config.toml
num_hidden_layers = 12
hidden_size = 192
n_experts = 64
d_shared_expert = 0
router_score = "softmax"
normalize_top_k = true
init_std_router = 0.0249
tie_word_embeddings = "early"
batch_tokens = 65536
max_steps = 4601
Below are experts of layer 4 (counted from 0) of a mixture-of-experts language model. Rows are named router (the router's row for the expert), up (a neuron's input weights, with its number) and show model dimensions 32-63. Each number is 128 + 24 x the weight over its row's rms, rounded and kept within 0 to 255.
Before each expert's rows: "comes after" lists some tokens at least twice as common just before its tokens as in all text. This comes from a sample of Wikipedia text that the model never trained on. Tokens count by the router's weight.

# expert 33
comes after: " the", " The", "The", "'s", " American", " television"
router [145 118 182 101 112 161 137 154  83 165 129 132  99 105 116 135 154 111 126 131 152 142 145 119  73 151  95 115 115  82 108  98]
up0 [147 169 149 104 143 136 152  77  86 134 144 142 120 148 160 141 102  92 150  98 152 113 144 107 135 124 103 113 125  86 190 161]
up1 [101 160 166 132 159 123 118 140  98 147 119 124 139 131 134 155 123 115 119 170 120 124 167 113 106 153 107 129 135 130 123 119]
up2 [ 83 158 142 125 174 120 102 119  83 114  98  92 125 135 103 134 149 140 104 129 149 136 110  79 115  86  97 116 152 135 146 137]
up3 [128 121 121 143 109  90 147 123  93  80 108 133 123 100 133 163 148 126 136 146 103 126 100 129 144 146 151 128 187 175 140 108]
up4 [116 140 131 147 115 132 162  88 134  99  99  87 103 122 131 143 124 129 134 141 146 175 121 134  99 168 124 154 127 196 143 143]
up5 [ 99 103 160 129 116 130 162 106 167 123 110 124 102 158  96 113 160 136  95 132 175 114 105 175 181 123 156 130 142 138 165 144]
up6 [168 141 113 160  83 120 145 106 107 131 165 129 147 123 129 155 143 129 127 147 147 149 101 100 131 101  96 137 167 129  95 101]
up7 [146 138 111 110 139 103  96 166  65 155 116 129 112 111 172 150 180 116 163 159 151 112 131 162 150  90 134  81 154 143 106 152]
up8 [105 119 126 139 107 131 116 145 140 119 133 151 113 118 192 130 112 124  98 142 116 157 127 158 160 155 167 116 139 103  93 150]
up9 [165  85 142 115  99 101 150 154 166 137 122 140 115 144 141 146  67 180 162 118 122 135 182 151 113 117 126 151 143 110  98 153]
up10 [129 104 140 136 140 152 143 117 109 123 116 148  99 147 125 144  98 128 140 119 119 112 152 153  71 100 112  89 110 119 149  91]
up11 [111 145 129 125 137 160 135 146 149 146 120 117 108 115 106 113 122 112 119 120 125 150 156 178 142 127 140 110 139 141 123 140]
up12 [127 146 138 108 109  67 112 133  99 126 159 112 135 150 134 164 124  91 119 162 154 121 134 116 116 129 180 125 157 151 107 176]
up13 [166 101  95 130 146 134 121  90 160 193 126 130 169 127  95 121 154 174 131 158  76 132  81 116 122 133 132 118 147 149 109 136]
up14 [128 105  92 145 115 141 101 148 173 115 162  94 135 104 121 154 123 122 145 115 156 179 126 117  77 166 111 110  83 138 153  74]
up15 [130 127 112 117 145 115 102 119 133 116 121  98 125 167 117  99 114 144 149 163 163 110 124 146 131 138 119 114  93 137  97 137]
up16 [129 119 120 118  92 114 188 101 103 179 117 113 116 135 122 155 120 140 114 142 169  73 142 112 130 110 167 114  82 136 150 107]
up17 [148 146 131 166 149 158 128 147 146 131 143 116 110 117 106 117  95 137 122 151 114 121 140 138 148  60 116 127 119 103  95 132]
up18 [163 144 152 149 119 110 139 133 102  81 157 122 196 121 113 132  93  89 166 105  82 140  76 142 164  99 100 158  74 138 135 142]
up19 [126 135 120 129 150 128 136 176 121 135 158 157 110 137  80 138 122 137 177 118 134 103  99 134 108 147  93 134  79 131 103 124]
up20 [ 98 109 128  97 128 127 134 130 135 150 130 132  91 126 120 116 108 147 135 121 121 142 129 116 148 131 108 120 150 126 128 128]
up21 [156 116 124 159 135  88 142 160 116 121  90 145 119 106 117 137 129 128 102 140 157 152 147 121 107 121 102 116 133 120 134  68]
up22 [170 122 135 149 149 124  90 147 127 126 165 113 149 141 130 136 122 151 152 109 129 109 142 111 136 121 148 129 163  90 112  97]
up23 [ 78 173 133 145 184 100 140 133  95 108 116 176 157 166 133 137 122 147 139 134 130 140 112  59 109 148 138 143 108 113  92 157]
up24 [ 96 131 159 112  90 139 120  69  82 149 120 142 140 141 119 168 108 171 194 128  99 130 118 135  86  95 118 118 110 116 125 136]
up25 [ 71 152 160 161 103 122 133 127 131  87 134 125 121 164 137 138  79 146 115 124 125 144 140 110 127 137  96 135 156 127 165 141]
up26 [123 126 107 117 130 155  81  91 112 113 138  72 149 193 144 124 128 115 102  65 129  99 135 111 128 116 154 149 134 145 108 142]
up27 [ 94  68 140  93 142 119 133 150 111 114 108 121  99 142 142 149 146 129 117 130 123 147 164 103 142 103  91 152 114 117 151 148]
up28 [123 135 123 124 198 141 110 127 102 195  90  99 124 173 128 151 145 122 134 188  84 145 120 130 113 115 123 115 167 100  74 131]
up29 [166 134 114 150 108 203 121 118 129 147 144 102  91 164 173 141 102  83 160 170 188 109 143 117 141 106 109 137 110 133 153 110]
up30 [125 117 139 159  99 129  89 100 116 101 137 106 128 126 106 121 145 155 150  99 125 146  98 160 144 136 120  91 197  98  92 143]
up31 [105 176 122 121  84 126 121 112 127 131 154  75 133 155 155 149 146 125 138 160 159 108  84 102 126 136 146 125  55 161 119 126]
up32 [115 178 131 112 100 140 136 126 106  97 169 107 112 162 148 143 115 104 160 150 131 126 157 134 119 103 127 123 146 124 120 122]
up33 [119 137 123 114 181 125 152 118 120 153 157  84 157 155  79 123 118 130 183  94 103 148 119 114  88  99  96  81 126 152 150 121]
up34 [102 137 123 151  86 125 149 166 142 102  90 154  90 144 152 110 142 142 154 135 174 143 131 136 144 145 156  86 135 125 142 134]
up35 [117 114 104 128 115 145 148 144 114  88 132 159 140 164 131 114 103  73 142 137 166 143  68 156 129 189 118 105 155 132 128 130]
up36 [111 100 134 100 129 134 104 128  97 115 136  93  93 136 123 169 130 123 120 115 143 110 132 158  94 100  70  94 147  87 125 135]
up37 [124 103 154 139 161  93 120 127 141 101 112 148 128  84 146 171 147 113 130  94 161 133 127 124  76 144 127 132 125 154 127 128]
up38 [122 119 124 122 120 136 151 169 173 143 120 128 141 142 142 135 149 130 139 139 158 140 161 120  85 130 140 136 117 122 156 160]
up39 [ 83  90 136 142  97 170 122 144 127 118  96 131 112 125 136 114 136 171 115 154 188 104  94 156 127 120 128 126  98  92 132 137]
up40 [112 104 150 120  99 115 164 107  84 126 100  79  96 126 130 111 110 124 160  92  78  91 126 138 138 149 126  62 134 121 143  68]
up41 [136 136 150  89  79 123 108  82 103 134 109  94  86 116 139 133 199 146 147 151  93 139 148 140 123 152 120 109 176 118 141 148]
up42 [129 125 112 118 109 125 148 160 132 158  93 149 160 147  97 142 178 152 151 174 117 139 108 120 133  97 128  95  85 115 103 144]
up43 [ 89 154 115 106 116 115 159  81 153 161 140 100 112 139 142 129 152 143 133 133 110 120 145 128 139 165 118  96  86 154 145  74]
up44 [147 114 120 128  77 127  85  86  98 105 110 134 108 126 140  96 109  80 132 121 131 143 109 151 186 123 142 119 154 133  83 142]
up45 [143 125 110 101 193 142 126 149  84 148 106 121 120 128 130 179 112 127 138 143  80  97  84 114 132 162 161 117 125 123 121  96]
up46 [155 150 107  80 124 100 173 143 121 112 141 119 131  81 108 131 113 165 103 114 178 135 156 129 121 129 157  98 118 119 101 167]
up47 [134  98 108 138 125 104 149 151 141 103  98 156 123 162 122 110 118 131 155 173 129  90 144 156 105  93  99 114 180 156 105 121]
up48 [139 107 143 116 128 122 105 117 129 135 158 100 154 149 123 109 145 107 177 136 111 179 105 103 119 115 131 132 155 107 125 105]
up49 [ 91  86 120 109 142 126 130  97 122 130  99 113  85  96 143  94  98 140 145 124  80 129 118 119 100 168  96  96 128 125 123 148]
up50 [125 121 129  95  65 100 147 113  88 106 113 123 110 147 142 131 126 145  59 117 167 124 171 126 132 124 138 149 119  78 178 134]
up51 [122 126 149 180 168  81 155 146 131 158 135 114 145 120 118 142  88 129 146 137 129 110 111 143 123  92 123 104 136 113 128 108]
up52 [123  92  95  91 106 132 144 129 120 121  69 123 142 119 131 106 103 189 133 137 139 126 110 140 137 148 133  76  99 116 154 131]
up53 [128  91 155  96 133 138  87 111 114 147 150  91 126 112 142 142 136 120 151 143 154 140 104 157 108 115 140 133 157 122 111  90]
up54 [150 119 148 137 130 137 120 162 159 152 176 119  91 101 145 162 128 118 119 129  91 166 126 115 135  83  80 129 138 123 146  59]
up55 [135 119 123 134  78 150  66 150 128 152 129 103 133 132 105 161 112  90 168 112 164  80 144 113 127 134 125 170 149 139 119 125]
up56 [ 97 122 140  97 164  96 113 110  84 130 135 143 128 134 103 114 129 107 126 101 129 130 136 133 100 153 161 142 149 122 148 115]
up57 [112 164 134 143 129 119 162 165 124 145 169 142 113 165  98 134 141 103 110 129 126 143 152 140 163  86 135 129 155 125  94  95]
up58 [128 105 106 102 121 132 158 130 107 145 139  94 146 189 113 149 170  98 145 128 119 119 159  82 148 118 108 167 165 122  93 166]
up59 [147 123 171 167  74 148 153 119 119 126 144 130 117  96 103 131 145  94 117 164 144 126 132  97 127 119 109 125 160 136 114 115]
up60 [120 165 101 117 112 177 133 102  81 100 114  67 147 107 132 160 170 126 125 127 132 142 142 135 116 156 122 153 124 127 125 147]
up61 [112 144 147 136 164 140 108 121 131  93 129 142 129 129 125 115 152 123 126 115 105 144 158 147  95 126 154  68 162  96 155 106]
up62 [177 196 125 124 131 112 130 151 143 153 138 106 147 131 191 144 139 128 173  82  97 160 133 137 134 102  73 126 139 115  86  97]
up63 [159 120 127 125 105 123 101  54 107 125 128 137  88 142 127 112 131 138 135 163 122 143 169 142 155 132 141 144 159 102 120 125]
up64 [165 121 128  78 117 132 131 117 123 114 128 130 173 117 133 118 130 108 148 104 123 132 115 108  91 141 127 159 152 102  63 135]
up65 [148 134 149 159 117 155 160 195 131 118 134 180 131  88 104 107 125 136 153 155 116 108  97 174 108 119 114 136 101  88 119 162]
up66 [125 116 119 144  95 113 138 150 129 123 113 145  95 146 153 130 143 142 173  96 133 140 119 156 128 129 143 133 106  91 111  93]

# expert 29
comes after: " in", " for", " on", " at", " of", " part"
router [140 106 118 140 110 117 125 137 138 107 156 149 128 119 165 126 132  58  98 145 114 140 105 147 126  98  83 137 160 148  90 138]
up0 [136  96 160 104  87 190 134 107 128  94 122 159 109 126 128 174 161 133 134 165 106  98 138 120 133 120 140  81 133 101 138 168]
up1 [149 142 124 149 108 157 129  66 168 129 142 134 111 112 116 111 121 159 114 142 111 126 134 188 134 161 138 144 181 127 129 122]
up2 [149 135 135 166 137 151 130 122 112 132 147 107  92 145 141 116 115  82 111 117 167 124 184 154 164 139 146 112 126  75 125 125]
up3 [ 96 107 131  72 129 119 134 131  90 111 109  98  96  97 101 172 142 148 147 114 130  98 158 135 116 118 137 139 142 172 141 106]
up4 [142 119 154 133  90 123 144  95  96 154 148  95 111 142 102 104 114 157 104  98 117 150 176 106 100 146 107 165 133 105 119 188]
up5 [126 150 136 136  60 141 119 107 120 137  96 151 150 145 114 117 140 113 161  85 144 104 118 131 112 112 141 145 133 115  87 143]
up6 [136 138  91 124 112  97 127 157  96 127  86 130 151 100 157 188 121 108 172 154 134 119 144 136 124 136 141 153 134 101 129 147]
up7 [131 143 159 141 126 184 145 128 147 181 103 161 122 114  91 108  98 140 120 130 156 137 128 142  97 154 138 143 116 176 137 117]
up8 [104 122  86 162 142 157 159  92 139 132 113 112 141 123 159  88 115 127 101 122  97  88 118 115 125 145 128 111 118 130 131  94]
up9 [132 140  91  95 173 116 127 103 126  96 104 153  72 141 126  90 140 141 108 131 106 133 146 103 160 117 105 175  91 162 137 147]
up10 [113 103 143 119 120 182 115 119 129  46 126 141 155 106 103 154 156  95 135 148 124 140  74 122  93 148 135 120 131 152 125 100]
up11 [122 137  47 139 169 165 160 147 135 138  92 139 136 128 121 140 153 129 140 137 132 121 153 114 122 147  97 164 110 125 158 142]
up12 [140 159 118 141 131 165 110 166  88 141 161  90 128 110 135 132 126 117 111  88  95 135 148 139 128 122 110 126 143 131 129 111]
up13 [121  96 128 211  83 118 144 138 102 122 148 139 168 109 153  85 129 152 132 126 125 111 147 151 130 142 154 133 124 122 148 150]
up14 [147  88 135 163 160 138 123 147 111 148 116 125 123 168 142  92 133 141 103  99 152 139 132 180  89 134 166 125 118 130 105 125]
up15 [109 121 128 166 127  94 161 148 141 132 137 109 122 130 160 119 131 187 150 124 109 136  94 144 158 116 143 151 113  94 122 146]
up16 [156  98 112 118 132 154 139 157 134 124 132 140 120 130 136  86 105 169 105 139 127 134 152 131  96 100 119  82 130 121 131 127]
up17 [130 106 114 113 123  87 162 149 151 104 141 159 162 155 153 134 188 136 133  74 133  99 127 116 127 116 125 159 102 100 158  92]
up18 [173 132 115 134 127 137 125 122 144  77 126 118 111 131  96 166 146 109 117 181 135 129 128 114 101 121 100 120 148  88 144  87]
up19 [ 99 151 110 104 104 154 118 118 120 127  95  72 123 187 122 141 152 121 119 109 139 113 151 121  95 123  97 157 128 101 154 111]
up20 [150 150  79 153 159 111 164 129 116 128 111 165 111  92 120  94 112 135 113 124 101 135 142  92 143 159  69  66 115 128 137 110]
up21 [121 147 188 198 134 140 138  96 121 124 125  98 131 167 130 130 160 117  95 130 104 122 184 139 112 145 121 140 157  99 152 119]
up22 [132 148 158 125  99 144 166 134 127 124 131 161 119 100 134 175 118 141 146 134  99 109 131 147 114 150 135 151 122 160 118  97]
up23 [ 72 174 132 104 143  88 137 132 122 122 121 123  94 149 144 163 111 120  96 128 137 177 128 142 125  93 109 150 143  90 133 137]
up24 [ 93  94 158 129  93 145 156 156 150 153 161 149 107 159 153 158 133 103 142 122 127 143 119  95 113  96 155 161 149 148 127 105]
up25 [ 96  93  88 146 133  98 129 144 143 103 139 120 130 107 166 109 133 120 117 113 128 118  99 111 142  99 142 116 103 129 142 124]
up26 [106 160  95 105 145 146 101 149 132 121 149 116 118 112 131 130 147 166 155  79 121  95  94  72 108  98 192 111 142 135 121 125]
up27 [101  83 123 138 111  88 128 130 103 125 138  95 149 167 134 142 129 136 126 130 131 118 130 124 143 101 103 121 128 115 125  99]
up28 [142 122 166 118 123 185 119 146 134  95 113 141 126 111 130 106 116 145 191 118  91 124 138 105 141 128  99 139 132 122  84 109]
up29 [132 128 108 102 151 137 104 133 130 133 113 126 127 101 117 183 136 147 120 136 139 142 122 108 109 138 145 168 151 141 140 112]
up30 [154 120  87  89 138 128 144 136 124 112 141 129  91 119 154 171 120 121 127 135 101 121 180 139 162  86 147 116 128  86 149  98]
up31 [119 109 105 123 105 111 132 142 107  81 173 127 146 127 137 132 133  93 126 103 137 116 161 104 153 144  97 115 131 121 113 108]
up32 [137 142 147 107 126 162 134 167 164 144 167 119 112 157 139 136 111 132 141 136 102 112 122 145  91 114 118 145  73 144 123 144]
up33 [114 126 127 100 148 111 157 158 117 149 155 132  81 108 124 117 123  91 139 152 110 128 107 118 141 163 111 129 139  92  97 158]
up34 [136 171 125 151 138  98 135 110  91 112 128 118 113  81 130  87 104 133 153 154 142 114  92 169 104  81  86 105 143 153 128  83]
up35 [131 137 108 111 105 145  95 120 159 120 133 161 129 129 128 121 130  72 127 171 148 112 158  93 121 140 130 137 106 151 126 146]
up36 [114 143 144 117  92 129 137 150 160 139 111 138 130 134  80 121 131 122 147 128 117 121 138 110 200 134 120 111 119 180 117 145]
up37 [140 126 100 125 126 109 134 114 103 176 147 132 118 140 157 160 105 118 169 163  95 163 113 143 169 130  98 137 144 121 128 160]
up38 [101 149 127 120 153 131 141 180 135 103 129 117 105 117 113 151 113 145 171 106 103 168 159 122 121 101 146 148 157 133  71 138]
up39 [181 110 133 121 169 142 120 152 132 121 141 114 141 140 105 142 141  94 151 111 129 127 128  59 166  70  90 105 124  97 178 144]
up40 [106 139 143 120 152 170 131  77 142 120 158  91  95  77  70  94 130 181 153 128 136 150 120 150  82  89 145 131 136  87 139 139]
up41 [125 142 103 135 115 128 138 136 119 128 118 126 123  89 148  85 124 111 140  96 149 116  80  84 137 101 120 168 141 116 104 134]
up42 [ 72 110  90  97 109 135 190 143 125 147 141 122 124 142 133 119 127 107 164  93 145 145 199 134 132 100 133 114 102 135 148 131]
up43 [ 99 105 117 120 106  93 115 121 118 133 140 130  97 131 173 131 138 114 143  83 125 115 146 136 171 125 152 142 133 131 151 120]
up44 [121 116  91 123 104 133 122  91 129 144 121 117 164 158 118 108  76 100  97 174 154 164 150 125 154 139 133 109 122 127 112 110]
up45 [151 105 147 131  85  62 129  92 113 112 141 120 144 114 174 128 131 139 141  99 164 134 160 154 124 114 141 123 152 100  94 130]
up46 [108 113 151 115  95 106 132 127 110 164 159  87 144 148 136 172 150 148 159 104 132 112 129 131 107 174 115 151 102 103 128 122]
up47 [177 120 117 174 126 130 160 125 110  93 121  94 120 133 132 121 152 157 121 124 155 140 140 135 173  99 115 149 101 147 150 146]
up48 [117  99 146 141 101 138 126 123 117  84 145 132 112 121 125  99 155 128  95 135 157 106 136 136 157 107 144 145 134 164 154 181]
up49 [113  93 112 110 137 139 146 169 142 121  89 121 126 121 122 148  93 150 138  91  91 105  94 156 142 108  76 124 119 171 154 112]
up50 [143 119 176 137 150 107 103 149 113  90 122 127 120 158 137 182 127 143 116 153 107 162 162  91 138 133 110 153 125 134 101 124]
up51 [123 114 100 117 157 127 156 110  72 107  96 145 134 129 131 124 135 123 145 109 127 120 136  80 132  90 117 134 118 150  95 135]
up52 [136 119 168 112 127 113 135 150 176 130 119 116 163 144  93 155 127 108 141 165 117 178 100 130 117 112 122 141 147 153 130 114]
up53 [120 174 154 131 114 145 141 145 137 103 118 160 133 150 146 156 136  90 111  98 106 135 131 136 129 118 120 143 141  94 155  97]
up54 [144 150 122  89 139 118 133  99 105 138 110 147 138 175  76 110 171 100  99 135 156  93 137 164 133 101 106 112 140 154 100 153]
up55 [113 141 114 151 121 151 131 114 183 119 164 116 102 135  92 136 165 113 109 142 124 124 146 135 113  91 145 120 113 144 103 109]
up56 [135 134 146 126 119  84 122 129 101 102 139 165 103 126 118 150 113 145 133 119  98 101 188 108  68 120 140 147 110 203 143 119]
up57 [128 152 104 156 113 131 121 147  59 104  92 156 113 133 126 156 134 121  95 123 124 134 159 134 108 158 135 129 125 127 156 106]
up58 [147 118 153 128 114 110 206 201 104 149 139 136 147 111 138 140 194 161 109 105 119 178 123 136 153 128 126 151 110 100 116 119]
up59 [149 137 110 160 104 125 142 103 140 133 156 134 152 149 165 123 134 122  97 118 154 115 152 136 151 115 119 148 137 147 166 105]
up60 [129 142  79 143 159 118 133 127 134 146 162 133 124 139 145 113 160 133 138 131 136 159 140 108 139 149 149 131 129 127 179 137]
up61 [136  98 129 162 147 136 136 106 141 106 151 138 118 111 130 133 145 109 132 145 135 129 174 157 141 131 146  96  82 128 125 137]
up62 [133  94 103 100 144 120 112 147 119 113 126  97 143 145 153 130 137  99 167 138  96 134 144  92 127 138  74 132 167 132 113 171]
up63 [154 110 146 111  81  90  99 142 123 128  99 115 126 137 110 167  92 151 129 110 108 139 130 121 118 156 122  78  95 133 144 163]
up64 [102 102 121 156 165 169 112 103 102 158 133 124 130  94 143 125 151 144 118 137 145 151 118 127 147 174 109 136 161 122 172 183]
up65 [134 135 118 134 121 164 162 124 155 122 103 103 144 135 101 139 121 128 127 114 129 125 126 158 127 118 121  87 175 142 144 127]
up66 [153 109 142  94 135 136 131 130 135 117 133 120 140  99  95 113 114 136 123 127 108  88  96 127 102 171 150  94 164 121 144 119]

# expert 34
comes after: " a", " an", " one", " the", " as", " first"
router [134 145 163 125 154 127 120 162 124 111 144 137 131 101 116  90 100 112 135 139 145  83 118 135 135 149  99 124 130 140 103  88]
up0 [134 101 115 112 109 136  83 161 134 146 151 138 115 105 149 135 154 153 137 106 140 151 147 123 129  91 127 144 142 138 143 146]
up1 [124 143 169 141 136 164 147 116 134 124 108 143  99 159 157 115  76 108 174  77 196 160 118 131 156 180 111  97 121 130  98  92]
up2 [178 129 112 113 139 127 144  96 129 121  62 133  71 131 158 115 188 123 148 122 102 140 100 160 153  92 160 121 141 158 177 108]
up3 [112 132 109 138 110 178 128 158 173 122 151 109 143 120 100 123 136 106 107 120 146 152 160 122 138  99 169 131 136  93 122 119]
up4 [157 149 142 150 142 144 154  58 140 105 119 134 127 114 110 155 130 125 106 128 130 145 100 160 156 105 143 130 148 155 105 133]
up5 [ 99 153 174 129 140 146 130 133 134 142  72 125 118 110 121 191 161 130 152 125 122 116  90  90 139 125 133 119 136 131 118 157]
up6 [130  96 135 171 155 168 134 108 127 120  83 145 100 102 145 151 124 100 182 152  92 132 112 123 138 185 123 149 123 135  92 114]
up7 [114 141 108  98  52 130 127 147 155 107 146 104 116 103 135 156 149 155 148 108 119 106 129 125 121 106 162 138 105 163 127 171]
up8 [111 146 135 127 130 155  96 127 140 133  99  70 112  93 100 146 156 136 167  94 121 118 148 130 122 119 100 166 172 121  85 148]
up9 [101 166 161 115 152 138 103 125 108  97 146 150 155 128  63 159  77 131 119 141 127 101 122 123 128 133 168 190 120 134 162 148]
up10 [121 152 163 113 123 127 139 166 136  95 118 112 129 147 135 130 121 113  87 122 169 145 145 111 197 119 120 123 169 106 102 131]
up11 [194 157 126 133 127 152 153 130 133 139 145 110 102 135 154 129 102 155  88 103 179 143 168  94 138 135 162 110 115 137 125 127]
up12 [115 146 110 125 124 149 148 130 100 118 160  82 131 137 140 117 133 172 101 114  84  98 170 129 128 145 145  84  91 166 142 100]
up13 [121 149  94 128 144 122 164 129 109 121 165 109 111 105 111 152  97 135 115 140 154 129 159 109 152 144 161 101 105 178 142 109]
up14 [113 162 142  99 143 139 130  85 138  94 116 163 162 113 183 131 131 136 123 131 146 132 146 121 120 142 167 140 103 137 103 155]
up15 [ 86  97 115 153 119 125 128 134 134 106 117 138 109 102 121 139 117 175 109 123 179 104 124 106 161 127  95 120 157  99 117 127]
up16 [152 124 120 140 107 144 108 128 168  82 129 112 179 106 162 126 156 118 156 129 135  94 120 120 131 143 127 110 145 147  85 139]
up17 [117 117 172 161  93 121 120 127 143  80 138 109 203 144 128  83 144 111 136 100 129 121 119 149 121 129 127 123  72  80 157  97]
up18 [ 73 135 119 140 119 108 135  88 121 104  96  92 151 147  97 150 117 173 102  96 152  87  93 133 157 124 175 148 150 123 136 123]
up19 [121 154 129 119 167 113  73 189 114  90 144 105 165 122 140  98 143 118 100 153 157 131 137  84 126 123 152 135 122 144 165 130]
up20 [105 120 112 121 162 120 123 138 118 160 125 134 163 130 159 144 124 153 154 103  91 113 115 140 109 100 149  82 146 120 133 131]
up21 [ 98 102 177 133 130  98 124 126 118 125 158 122 116 107 180 144 114 103 147 132 128 103 135  91 140 119 134 185 163 104 105 131]
up22 [122 138 141 130 130 113 106 135 127 104 145 130 162 129 107 174 125  93  99 138 100 100 135  98 133 121 115 129 173 131 158 161]
up23 [105 129  88 116 110 138 124 143 129 121 117 102 126 116 143  88 122 133 137 131 172 160 172  96 118 141 112 166 166 112 163 123]
up24 [154  88 134 191 110  90 142 120  80 115 145  90 116 130 154 163 108 151 139 127  99 122 149  81 153 102 119 121 113  89  99 131]
up25 [130 102 142 170 119 148 100 113 155 128 131 108 149 130 155 112  90 130 110 105 135 141 135 114 161 144  95 151  79 139 113 116]
up26 [120 123 114 120 160 121 124 141  90 125  75 121 109 102 151 109 137 116 110  94  99 150  98 159 161  90 139 138 114 115 158 120]
up27 [139 173 181 165  80 157 162 144 138  77 113 155 165 155 162 122 137 145 107  96 174 114 126 131 105 137 126 111 118 100  84 113]
up28 [135 173 139 169 106  70  88 170  97 109 177 155 121 164 132 156 105 145 131 144 145 136 134  86 175 109 116 126 141 143 120 116]
up29 [128 139 160 122 137 123 158 155 129 126  98 108  73  86 105 136 170 116 120 137 100 118  90 139 146 151 148 111  95 104 117 146]
up30 [139  91 105 119 171 123 105 157 158 142 105 167 123 127 128 128 151 110 173  86 128  56 108 107 121 123 103 167 154 137  89  98]
up31 [ 92 101 165  96 112 118 126 120 126 217 138 115 119 116 162 126 116 118 116 141 121 149 133 112 122 127 115 188 157 143 105 109]
up32 [134 111 147  97 141 142  98 145 101 132 108 131 117  68 143 133 119 141 142 118 166  88 163 122 106 134 141 150 137 143 176 141]
up33 [133 134  99 125 147 156 145 118 145 145  99 156 120 157 103 131 211 129 126 108 145 103 118 131 115  98 182  81 122 141 124  83]
up34 [175 113 108 157 126 118 131 120 116 100 107 136 130 178 154 134 143 137 147 171 164 138 117  88 134 106  96 155 115 154 132 129]
up35 [123 151 129 124 106 132 148 127 131 119  72 104 127 105 111 154 137  99 152 135 103 145 146 100 145 134 114 136 148 142 128 147]
up36 [155 136 157 116 104 126 158 131 106  99 135 130 112 146 120 124 125 116 125 113 113 144 130 121 118  80  99 110 115 131 134 139]
up37 [149 127 128 125  98 155 123 131 132 111 129 142 102 135 147 115 125 128 122 136 150 125 131 172 164 140  74 127 167 128 103  78]
up38 [147 136 132 152 134  83 101 113 125 104 153 107 121 177 160 100 136 116 130 131 151 103 120  99 116  87  67 129 125 155 126 152]
up39 [108 190 132 113  96 100 177 129 148 126 183 164 123 110 105 127 140 164 159 146 140 118 121 115 118 133 124 120 111 118 158  98]
up40 [131 124 139 124 125 133 139 130 134 146 117 152 120 166 156 145 137 135 104 123 149 114  85 128 120 139 100 135 129 161 119 113]
up41 [ 97 112 167 116 162 139 138 166 141 131 178 163 105 131 123 182 119 112 141 115 132 125 108 121 152 146 122 124  66 133 132 163]
up42 [122 160 156 100 100 151 184 121 162 141 145 106 157 129 138 178 133 196 136  94 161 116 121 136  77 164  99 148 138 142  98 144]
up43 [148 143 120 158 150 147 134 140 141  93 132  77 166 120 170 108  85 128 104 124 141 121 155 158  99 111 110 125 142 169 108 121]
up44 [138 164 140 126 101 119 113 169 132 146 161 135  76 118 188 132 174 156 122 118 160 113 116 124  61 125  75 158 135 159 177 101]
up45 [122 111 156 112 164 137 182 116 116 188 162  88  92 120 132 150 187 111 146 128 110 124 102 139 109 184 116 106  96 137 125 151]
up46 [120 121 107 101 127 108 121 106 142 117 134  93 129  77 101 132 173 119 126 172 158 143  96 160 122 155 135  85 100 126 155 145]
up47 [125 130 137  99 162 171 144 140 145 122 112 170 110 149 125 160 142 111 131 129 108 111 111 121 121 106 135 170 130 121 122 127]
up48 [110 176 136 124 150 162 119 134 139 100 140 121 124  97 103 132 116 139 174 123 149 147 170 154 122 129 151 126 100 139 148 107]
up49 [169 117 121 129 113  96 150 125 142 153  96 110 132 101 136 126 153  85 124 117 123 161 144 144 170 123 105  97  87 130 132 110]
up50 [117 148 129 147 110 158 163 113 129  91 161  80 126 144 106 153 112 129  92 156 136 117 114 105 135 156 166 122 149 161 125  95]
up51 [128 163  97 140 113 128 111  82 121 102 172 116 149 182 154 142 112 116 128 135 158 150 146 112 153 115 123 132 101  44 116 177]
up52 [165 121 105 105  86 113 128  79 179 126 183 112  91 110 171 164 144 120 106 126 109 134 123 182 144  88 158 149 115 127  91 121]
up53 [117 116 126 145 116 113 116 121 124 127 135 137 156 107 118 122 166 133 147 139 152 123  79 165 116 110 141 106 176 127 125  99]
up54 [154 144 143  56 116 142 124 126 140 148 117 157 104 125 108 121 110  79  95 130  91 136 165 139 125 166 109 108 113 142  99 131]
up55 [131 108 145 161 144  83  84 145 109 116 137 124 175  93 158  87 124 149 152 130 124 123 178  94 138 142 123 110 119 103  97 123]
up56 [120 108 120 141 105  90 118 151 113 143 126 123 137 153 149 144 123 123 104 101 127 137 162 146 159 167 145 118  86 104 111 172]
up57 [139  82  92 116 150 162 147 113 106 134 137 120 170 127 179  81 138 141 113 120 105 157  86 143 136 132 114 139 117 121 143 118]
up58 [136 119 146 154 142 102 107 115 138 134 131 133 127 166 119 173  93  96 122 142 147  92 128 108 117 120 164 131 135 142 129 126]
up59 [151  76 135 100  97  81 144 131 124 161 160 130  94 116 142 184 116 134 137 146  92 128 153 120 138 137 145 130 116  98 113 111]
up60 [124 117 167 120 101 172  88 156 136 153 138 144 190 110 128 119 125 122 106 138 123 105 122  97 139 104 100 153 125 164 134 122]
up61 [142 136 146 155 115 131 145 163 144 132 141 152 112  99 157 142 145 100 138 140 141 141 124 121 164 123 104 146 139 157 139 136]
up62 [ 75 124 175 111 109  92 103 150 120  85 163 156  77  75 111 118 115 128 116 128 122 146 127  92 135  89  86 135  97 136 119  75]
up63 [146 136 134 138 109 135 131 126  95 114 155 144 144 132 111  96 121  82 156 102 174  55 193  86 130 101 125 116 127 114 107  89]
up64 [125 130 123 100 156 138 115 161 126 134 118 118  94 125 159 130 113 143  97 134  95 124 134  97 134 124 153 109 139 117 134 170]
up65 [139 158 126  48 112 125 131 149  76 133 106 142 135 161 163 101 142 120 122 128 108 128 100 131 138  85 154 162 125 115 120 112]
up66 [132 107 159  98 197 108  90 128 127  82 116 105  97 116 146 116 124 130 180 107  93 108 148 132 138 132 139 120 163 113  83 148]